Below are experts of layer 7 (counted from 0) of a mixture-of-experts language model. Rows are named router (the router's row for the expert), up (a neuron's input weights, with its number) and show model dimensions 192-255. Each number is 200 + 30 x the weight over its row's rms, rounded and kept within 0 to 999.
Before each expert's rows: a language model's description of what the expert responds to. This comes from a sample of Wikipedia text that the model never trained on.

# expert 0
What it handles: Openers and copulas. Opening parentheses and quotation marks before asides, names or translations, plus copulas was, is, were, and blank table cells.
router,183,120,221,231,204,198,210,267,207,231,215,210,200,141,195,135,235,135,202,194,203,187,164,235,173,183,180,188,176,201,234,197,173,240,237,196,212,213,229,197,213,162,192,197,225,191,206,221,140,178,193,166,194,147,217,201,166,209,220,201,205,175,212,214
up0,115,222,210,184,169,237,238,198,201,191,265,197,172,164,204,164,195,220,237,186,229,175,178,178,201,183,190,186,200,207,187,180,220,226,195,203,264,214,217,214,204,275,184,149,157,177,210,215,208,164,198,182,205,210,176,195,237,233,227,202,221,208,201,169
up1,157,213,190,205,204,145,189,188,178,181,152,192,231,211,179,204,191,224,169,224,189,221,200,229,161,143,281,191,201,185,199,134,215,155,218,203,200,214,243,280,270,228,253,212,169,259,194,201,161,221,221,187,198,218,206,170,222,224,249,171,195,236,177,183
up2,235,191,218,176,233,140,236,214,226,197,182,198,221,208,238,179,215,167,206,224,257,234,251,162,188,220,171,173,179,204,132,202,217,201,228,202,200,160,176,209,237,229,230,239,211,160,153,126,173,216,233,190,156,227,206,172,188,240,200,197,273,185,135,163
up3,152,241,180,208,210,203,214,151,181,226,233,207,237,176,160,243,195,184,219,202,233,255,175,176,169,281,190,217,217,256,233,172,199,184,216,186,199,195,212,181,166,189,207,200,214,203,204,187,222,237,239,212,170,208,167,206,197,154,187,246,178,245,210,182
up4,217,199,200,145,202,194,154,195,121,199,207,214,195,158,151,185,236,263,208,227,214,227,171,180,176,172,215,220,211,220,194,158,199,200,198,195,239,216,219,208,264,181,168,202,186,171,215,150,169,228,193,162,223,200,165,197,176,218,171,213,193,201,193,174
up5,177,225,176,186,217,189,193,141,234,171,228,212,239,182,196,225,225,200,183,216,215,207,197,189,216,214,242,190,202,240,162,202,145,138,222,145,182,222,174,206,177,268,224,196,147,262,151,188,212,214,230,159,182,246,214,164,204,188,168,177,198,219,170,195
up6,222,222,197,220,217,203,226,186,176,199,175,232,226,172,213,220,159,197,179,247,211,260,272,212,170,218,270,139,257,205,205,167,164,245,240,218,240,176,200,234,155,186,275,213,209,204,216,161,286,232,146,190,207,179,180,225,183,184,161,266,130,210,207,188

# expert 6
What it handles: Prepositions in sports bios. Prepositions in, at, on, from after verbs in sports and career biographies, such as played in, signed with, and verbs won, received.
router,239,243,229,187,160,187,245,218,133,255,198,235,154,177,192,230,207,213,208,191,254,167,138,160,206,223,256,210,208,214,224,181,212,147,214,206,228,215,245,245,176,209,217,135,181,213,206,169,153,159,220,206,184,139,201,222,181,219,194,246,175,217,211,256
up0,191,204,225,236,229,217,195,212,199,218,236,202,222,259,155,210,223,197,151,223,236,203,215,250,242,204,192,214,203,145,155,147,190,228,187,181,150,219,199,266,181,175,206,181,136,191,216,234,171,203,239,185,182,218,251,199,231,194,212,229,169,175,197,213
up1,147,172,269,220,156,214,240,176,191,207,162,204,185,234,226,190,218,227,179,209,175,200,164,176,198,188,180,158,164,241,207,198,174,207,200,187,234,221,236,199,245,199,191,205,236,188,220,196,169,207,203,228,190,191,155,173,207,205,159,217,188,183,188,214
up2,223,192,247,201,176,232,189,173,242,241,272,207,252,157,167,224,247,115,209,226,216,216,227,197,208,248,186,122,236,202,176,217,202,217,207,250,194,156,206,196,216,166,224,161,157,190,182,154,196,173,218,199,196,203,209,184,258,243,279,225,191,218,213,183
up3,178,169,171,194,211,195,171,189,220,202,159,207,162,194,231,197,241,141,214,182,166,205,187,233,195,200,242,205,190,227,225,189,162,195,215,225,144,229,194,266,200,177,268,184,196,184,225,188,156,165,190,215,199,232,201,176,219,139,112,232,192,230,207,174
up4,225,197,235,212,177,188,217,216,184,212,218,215,168,189,168,224,202,181,199,181,225,188,206,232,289,207,219,203,217,233,179,210,162,191,206,277,253,213,156,184,188,201,233,225,194,231,229,207,239,233,144,152,222,239,202,178,179,250,214,238,192,211,180,179
up5,206,185,180,162,172,182,168,183,206,208,182,193,160,189,187,222,161,186,132,221,212,207,158,235,182,183,192,197,246,200,176,208,225,171,200,210,220,206,247,213,213,194,203,235,213,198,207,199,195,203,196,216,200,222,218,178,203,192,232,164,180,210,202,227
up6,212,150,215,220,200,181,200,226,211,229,261,223,230,170,148,182,159,122,247,172,242,166,183,145,168,201,195,149,123,181,209,208,188,230,191,185,189,182,230,171,245,218,170,195,163,220,182,192,157,195,214,196,213,187,178,209,188,193,253,196,204,220,196,171

# expert 14
What it handles: Years and taxonomy. First digits of years like 197, 200 in birth dates and charts, and anatomy or taxonomy terms after Family: or Origin:.
router,159,188,197,285,217,236,204,168,204,192,204,228,186,199,199,250,261,168,185,178,221,193,228,288,190,211,180,182,163,223,188,186,201,245,212,161,217,251,203,244,212,197,217,207,220,178,199,224,185,173,197,193,205,228,190,171,168,271,140,250,205,204,145,255
up0,186,185,213,211,185,190,231,240,175,165,195,192,214,229,175,189,183,238,205,178,241,211,190,201,239,179,183,172,256,217,202,212,155,152,225,219,255,239,200,201,166,215,246,213,174,220,206,164,252,178,201,203,169,220,167,195,188,155,172,129,249,213,168,129
up1,199,193,217,168,152,235,178,149,207,190,183,192,215,227,180,232,214,195,164,203,230,182,248,183,168,264,267,181,191,238,210,247,241,187,157,173,214,209,160,188,216,152,194,261,236,281,218,215,233,185,224,154,263,205,183,225,220,211,244,250,205,158,157,213
up2,162,231,249,229,208,250,230,211,177,226,236,262,170,204,178,164,227,203,213,197,246,205,208,219,205,158,205,214,195,173,206,182,207,164,219,164,212,200,225,138,239,182,263,253,184,206,154,241,198,175,110,153,201,207,166,221,203,197,153,214,142,195,213,228
up3,171,209,247,201,231,233,131,232,229,208,183,258,215,163,145,161,210,164,171,151,208,205,191,189,204,173,208,207,181,203,191,203,188,183,230,227,186,194,216,123,184,202,181,244,218,183,190,200,114,187,212,201,197,261,212,181,200,206,252,178,193,251,178,187
up4,162,199,161,228,166,250,160,214,195,200,214,205,201,192,209,199,244,186,189,151,215,234,188,202,192,168,209,162,184,183,189,157,187,182,225,177,199,216,216,219,200,264,185,208,233,166,215,198,174,245,171,230,168,216,228,190,223,211,211,238,211,194,188,230
up5,260,188,203,297,177,219,185,180,240,228,193,206,158,166,217,214,194,183,195,210,195,213,207,188,231,201,193,238,197,202,191,241,147,141,201,250,172,183,200,185,203,185,223,201,184,239,181,166,198,234,191,222,216,253,181,207,151,228,214,216,220,245,219,239
up6,222,173,184,201,202,201,226,185,164,201,206,205,221,206,213,225,174,191,190,205,193,185,199,187,199,208,155,216,229,213,180,172,172,143,201,196,203,177,138,174,190,188,218,204,164,218,222,202,126,205,186,184,224,117,186,203,221,175,129,156,175,214,175,206

# expert 15
What it handles: Quantities, rates and stats cells. Words in numeric and statistical contexts such as per in $20 per night, up, between, coordinate ″W, and table pipes.
router,186,182,210,189,233,207,196,200,188,170,226,221,196,182,192,167,216,211,227,204,250,246,188,226,192,204,194,220,209,176,251,255,200,196,215,235,220,223,189,151,181,166,251,239,224,227,202,179,234,219,254,149,227,238,198,129,224,257,162,183,194,232,238,200
up0,159,237,231,230,248,144,182,198,200,246,192,221,192,244,235,209,173,206,193,190,220,225,205,234,184,263,184,228,262,246,168,199,180,209,186,126,171,207,232,261,176,203,204,191,233,199,216,206,255,241,185,134,193,224,174,176,199,230,160,197,198,228,145,198
up1,205,195,166,216,223,198,148,182,252,148,199,211,187,214,184,244,226,216,212,216,234,190,161,251,240,187,208,154,137,241,216,209,217,166,193,228,230,144,178,172,161,235,251,137,169,162,201,175,213,170,214,226,209,166,190,217,207,243,232,196,222,191,184,207
up2,174,221,189,241,164,185,164,215,191,189,206,217,208,208,204,218,198,201,199,252,198,226,201,235,237,205,182,210,258,251,207,222,206,220,169,174,197,208,211,243,208,271,249,195,205,257,224,218,191,153,241,161,176,179,221,187,202,227,213,217,206,235,173,138
up3,205,198,187,252,185,155,202,210,239,203,227,219,193,193,269,234,175,241,207,266,197,267,223,210,167,213,229,187,160,198,196,185,193,192,236,200,217,187,169,175,267,232,221,176,202,171,156,235,181,226,225,158,177,148,212,211,216,186,218,221,221,222,218,175
up4,191,172,196,194,231,214,181,203,186,185,240,209,216,204,202,223,182,208,180,199,249,251,169,204,181,176,176,231,176,199,200,158,217,167,203,142,223,220,186,215,214,209,204,224,157,198,184,179,252,205,170,200,230,209,233,199,174,245,175,194,197,194,211,222
up5,170,182,165,189,174,241,211,282,159,265,182,225,200,155,252,198,204,193,251,230,186,202,169,171,261,220,219,204,203,171,198,199,165,243,154,214,174,189,204,177,218,230,167,201,191,198,218,186,169,232,195,176,154,171,218,209,179,191,177,209,180,277,190,245
up6,253,163,161,197,215,193,205,149,175,179,265,219,223,176,148,234,199,177,194,144,192,175,140,230,256,163,169,171,231,230,192,179,196,194,184,207,234,197,175,198,172,263,221,235,175,283,148,169,167,133,192,164,195,215,146,263,189,199,233,151,191,220,157,192

# expert 4
What it handles: Of and quantifiers. The word of after a noun (brand of, line of), quantity words like many, several, few, and adjectives such as significant, historic.
router,202,183,192,223,169,222,160,183,217,196,245,206,135,161,218,230,153,184,174,200,255,238,241,177,197,192,204,209,175,181,263,206,183,183,175,216,241,209,146,184,162,190,206,179,179,175,211,209,199,201,158,173,110,204,194,197,158,220,200,131,156,179,168,231
up0,126,210,180,208,156,182,182,153,235,197,225,217,255,182,223,170,226,193,196,224,172,135,170,245,249,198,217,159,191,224,153,168,188,166,232,178,143,197,265,182,166,223,200,209,222,232,219,214,144,155,233,153,235,218,247,190,170,170,151,194,213,218,199,218
up1,180,225,157,207,263,208,215,236,192,214,154,189,185,206,230,225,158,218,188,156,216,159,201,244,251,167,168,227,189,250,209,202,197,152,208,219,201,203,194,189,182,192,161,170,199,151,224,175,209,215,153,219,200,163,242,136,253,217,204,172,179,237,163,192
up2,182,177,179,236,212,215,224,202,167,221,165,213,236,146,157,227,201,208,130,214,243,163,198,238,192,211,188,227,233,187,234,177,174,172,164,150,232,163,191,226,189,237,204,182,216,182,226,159,190,249,210,186,202,169,220,190,214,201,238,222,170,176,183,177
up3,197,130,201,163,222,189,218,190,200,198,229,188,240,222,203,205,255,201,193,164,209,174,241,269,219,226,241,181,232,225,147,205,234,174,262,223,143,224,203,127,252,241,184,207,253,197,185,148,223,208,215,225,205,244,170,167,186,206,159,183,212,247,210,196
up4,193,197,183,217,206,245,199,200,188,174,173,213,235,193,186,151,203,219,194,185,189,223,214,191,242,148,236,194,208,243,210,213,196,228,213,175,220,156,178,215,199,203,242,198,175,270,133,158,200,175,229,214,164,152,240,185,230,202,212,197,202,254,162,198
up5,195,205,209,222,225,182,213,228,218,218,190,214,235,190,234,181,172,225,239,224,217,121,209,236,226,180,239,236,279,248,246,225,176,176,206,231,179,174,189,225,208,151,224,189,185,130,224,218,180,195,239,181,183,263,155,137,220,264,236,223,205,196,190,201
up6,149,245,223,212,205,159,207,179,177,229,224,193,212,194,192,238,182,202,186,219,185,193,214,216,238,198,184,177,188,169,166,241,164,232,214,190,191,234,178,229,188,260,239,184,230,215,212,223,218,232,249,181,191,151,184,186,194,197,182,212,131,206,180,243

# expert 2
What it handles: Music and name fragments. Music-article tokens like guitar, bass, chart, DVD, and word pieces after an initial D, such as Dylan, Dreadnought, Dikshu.
router,193,178,214,232,219,229,202,219,261,149,199,262,134,202,211,180,186,205,198,147,196,276,186,166,225,197,152,216,159,226,157,210,176,225,188,192,220,191,179,181,190,188,244,252,216,210,148,216,190,162,199,188,198,203,190,183,204,190,229,239,209,182,171,245
up0,114,184,244,186,170,227,172,258,230,174,202,222,149,134,211,204,201,161,191,170,227,213,137,216,239,169,221,158,155,185,249,209,183,234,244,218,246,196,180,178,193,214,197,227,198,193,218,168,204,176,235,169,188,245,203,208,219,225,230,167,203,240,190,143
up1,202,163,225,214,176,206,244,141,176,242,173,264,158,181,199,153,202,193,231,248,232,198,211,184,218,196,224,190,147,186,185,187,239,186,223,194,177,179,234,156,236,236,232,159,160,169,263,178,138,197,167,175,203,236,181,122,217,222,247,212,189,193,191,205
up2,238,213,115,194,191,266,232,207,137,232,225,205,203,197,204,237,272,202,252,185,191,216,187,189,187,162,173,206,201,185,233,202,161,154,217,162,180,193,176,244,255,174,210,186,165,199,179,166,224,201,157,183,206,141,230,162,229,199,189,176,179,245,179,190
up3,223,224,175,216,178,186,171,181,184,205,165,226,180,197,198,175,175,259,203,211,225,215,173,195,247,174,241,148,181,215,201,159,189,215,170,218,189,180,215,170,191,227,176,207,267,133,216,148,213,180,206,166,144,233,220,164,212,254,195,224,180,182,232,184
up4,184,216,229,174,182,219,248,109,169,186,174,207,184,212,255,160,176,113,204,183,231,198,165,205,202,234,158,227,190,184,228,219,169,173,198,139,175,220,160,201,234,230,225,163,213,210,231,172,220,204,240,214,230,198,206,211,181,182,232,192,163,188,201,166
up5,221,196,235,213,237,237,161,208,204,249,114,215,171,161,194,200,152,175,268,216,209,198,189,184,188,210,194,215,194,257,194,132,218,209,180,218,230,213,193,209,198,253,206,214,168,207,214,201,224,186,196,206,220,262,193,212,212,188,150,225,188,198,196,278
up6,224,189,171,227,228,261,166,228,138,177,168,180,185,216,121,196,198,238,155,182,201,222,223,242,188,167,191,191,239,184,207,213,206,187,210,178,219,222,150,220,205,142,171,211,198,237,247,182,166,211,192,188,226,157,191,176,175,214,215,186,174,222,153,233